Weights of a small mixture-of-experts language model, trained from scratch on English Wikipedia.
Experts: 416 GELU neurons an expert, 2 picks a token, a softmax router, a shared expert of 384 neurons.
Training: 2231M tokens, 8511 steps.
Below are experts of layer 9 (counted from 0) of a mixture-of-experts language model. Rows are named router (the router's row for the expert), up (a neuron's input weights, with its number), down (a neuron's output weights, with its number) and show model dimensions 128-191. Each number is 500 + 40 x the weight over its row's rms, rounded and kept within 0 to 999. Numbers have three digits each.
After each expert's rows: a language model's description of what the expert responds to. This comes from a sample of Wikipedia text that the model never trained on.

# expert 12
router:516497448564482566504426425491503505492475424469438525522608497491511537526452472491507554474492460448552446556457508530551508524493510564474489519526515519417468458568495429512487509478504464
up0:531510518557524494573531512522519490453501479462474452471432434544485516528449373496480484519485487443529545560546489499517427526445509534497565478497508562469527505527499536455486535579448455
down0:461472490505501555536560504529486505572524510466529465421472561485536512495577517407503540459467467425524479504481577560605548455541527485446487523447482443529437431466500495495489461480476494
up1:489520499430464489454443470484546559533518531455482517498481527461483489531437508492478532479511423542480503518430510498504466456465476532541502491534534492539499531488492490520463493521528544
down1:498560426484488453595474453534466536475467463538420473424586463454462526468552433427494473480456576446456538579561414608518490495584556479575491481463453509506539598508574469511460480500525503
up2:468526507543464537469427549460503539474451476489466516503464482539464515496574456540486486587584495542524468518432535489394495513529476479538483502471507468508447521490424459424502448507521479
down2:500514552493547465493532482523466452535421523496518480503432570524566519455490469495514495516525569524513471425455434458487484455518466493512483470533520416529595483515509516490511555507478529
Capital-letter abbreviations

# expert 19
router:571546462589510527454352469450537507550467449513471576555550497533473476505448479446491551470558439536583484546495459507472474516467556548523472485481518535457509518537470473548473551566527508
up0:522419498475501444473435505498506476441478493512529509491517492536492509475510485535529476503487435551499525532493473557514468505502498496502479538473463504518472554490472469466459496505572479
down0:489568515536552522504491537419493474540572491475488550470462478525533508482548533553559541524519612458469481546470504503502510458526495479458482523537429495570520437482444552529486493458567463
up1:568499443482500454541425504482500474530487566535562514559548532537452478527495504514550465463536500485578503500448482562482387485421520596499485499504548498588522515511439509507504466462513530
down1:490510452577501544462552462550444504472537526445537537582522530493528440489519537527515495472551436461539545609519502516450470492457439473470520494533530515514530507515485489474543467431525580
up2:462533539495509527485522447454511464468443463423529529566548494480510459485515516490507597452447506508497482528539449519440490511498579489466523488503476475484522575487462481531502522520526516
down2:496503537507489506497461562598508527481518536472478515474511496432498485551476504553479445510531460529520490526523531484548530484561513594475515402467504523465495447463515491520443458445534561
Surname beginnings

# expert 7
router:548526495523507548478386540449504418552481492540404563519584463533516498511539419456503538487537441505529477514515517522520518479445517487514489505542535519505466545505415423467452525515545438
up0:512535456523460501496479519491531539573493522498482485489464497477559504481492493473540544550459355502511494457479526503544474505479475525492476503489502447514443560520479469457418539509564407
down0:536450495549561493525453503599393359506500540524437527493467452508512528449470506525466496484419542429535516462544457580514501470510513509527509487504446463542507472466533477507545552411596519
up1:426538468471525561502435515514540484504531512512556422486478548487507524442501591495557495515495491461548503481457538521498457501569513516500475515563433494505544519461494535493502475441520474
down1:453523514477477470446484562408481518466601452491529534523480498390449496483486496534513512466505520443521466489543477520525537529604543472502630503489507540544444494391560482527522503519499459
up2:473586514511551477545515451466477497485501511507471469439466572520529472512462563469576500479477441555460510486497516535458557497565426490370478504510513475477441567412436422524540528493494583
down2:475501485522517531458494550503510482532470573455498499504525498484500513493425490505391498500475470485478551547512515528539419534515516489470463427433450473518572582520513500508504525411477447
Foreign word pieces

# expert 30
router:523522483528457496488424494498541521524493484501481526528575495495540582542450502510452477587516522496524462523469462460555466508450521529450523475508514550490452486522475457570392549506483494
up0:468465492511489470520446486469484547516472519503479443488507563521544512533420461514490566535486523485486494483529458521509505492443527537463478559488589620391503498470498512528515492467455521
down0:502523544539492465574503556512475500456474468537485469462453518448532456505590513493466485474505493452438438580429473479468507425492514464426531469525478383449485550494474497527477556385476419
up1:517470425572483546527501459518543479537522504535472452525477557493526536582506501439511562522516562588521437490449362526469559499486533488478503544585530553447397513456407552532527487502512479
down1:546429534530447491534508443530564550505449473616518501496459548484472502501562468510508488520529514523479546506530513514534482515537538508408460499535514542579377542568508576496473486593495512
up2:518502512505432483468466530503441461568490507476526489520414535578619501507467553477543461503456499499505482511464470471478468506454532436562441537447514520526509516464494475553513464538578435
down2:547461521467478471547581506497528473508413417539455499480492466439509546520520522495522538426504496495512550516551493549492432527439506541488450477458494521499465489503501513543487497465505503
Initial capital pieces

# expert 21
router:545524467525459543480410513461523530478514496531454546519547533563522522494436414453505578463551493497571538449443487460504472523467571509479431531521558492467420502487502436492507533515522540
up0:491559556470513515515498499459539459488532517528538523596470481464481522464494517482477446438382501518505464553485516440472499533465580455445426524566518477450464548541472464489455517474544476
down0:592476452536475435517440475494455522486556424556467522492576426516548448566537473528536496470471431489526437536577493515540509488475507547452437491565473527509482474460532534521467485419395525
up1:522537522528475463476488557446513486470492528480499458427548504531509550521578477412506553491535434478454511507550496540468437472503560565505506459441541442512495487526505479559511463492512543
down1:567425553445509505475378541418553545485532513562522463522447571458489435510566536514505465512522440457573508548488445546475515482468580499488439451515411525471560535542544424476520512471491611
up2:447502456499427476501463455535538523538528483508498489520483558498482520556563497424543488534531473496530508389513497505462390479491513488521480476466536476537506545506453551515471553479566543
down2:512484510507566549437451494569501523414522520508534482526483565454435486445413548470565494546558434474441461486524478517537505478519598405503517491407497497485485506474537488439582471460503481
Place names

# expert 26
router:558514423517472541475411509470564513543456453522482520496582516572505500561442495485510517443564493546557487494491496465493495477486585566521522533516521566403436541531467488594519615497527524
up0:510509495544506529537464485495492508565546449454524474519497428557479437525537424467514546448543484479545513444519441502552477466545567601525497490497484532481504489512510479494561451453483547
down0:475497510517459505471491496554550425459454531475467507487515490479517540522485559519515501449523469506564470492500560452447485510448485483539528482524483470539493524557485563486525474505536477
up1:516493473475516521479469496494523565499490503435456548495539502539452547525433447544489480525568566522504494506543562464557515555487569590553478499489489473475526530597535493506479523493475494
down1:459532479543467476487541483492487435505493504508507509520515503465517456510507496454578512546473433528498515495428434531452463463477433535472490562584533507512473485477465430498497490501506402
up2:517580452497455592529512540406547537458535495504475489500512537463592576564563532430414501483506526540526539559471448543498542468406529521533518470518406451495457552523526506517531510566519469
down2:530574497455463524551490469475530492492466534498464500513489525539485535529474485469587567417511485541483465492485553476453519464542451506478438450500453516495487431491495482525495489564468489
Personal surnames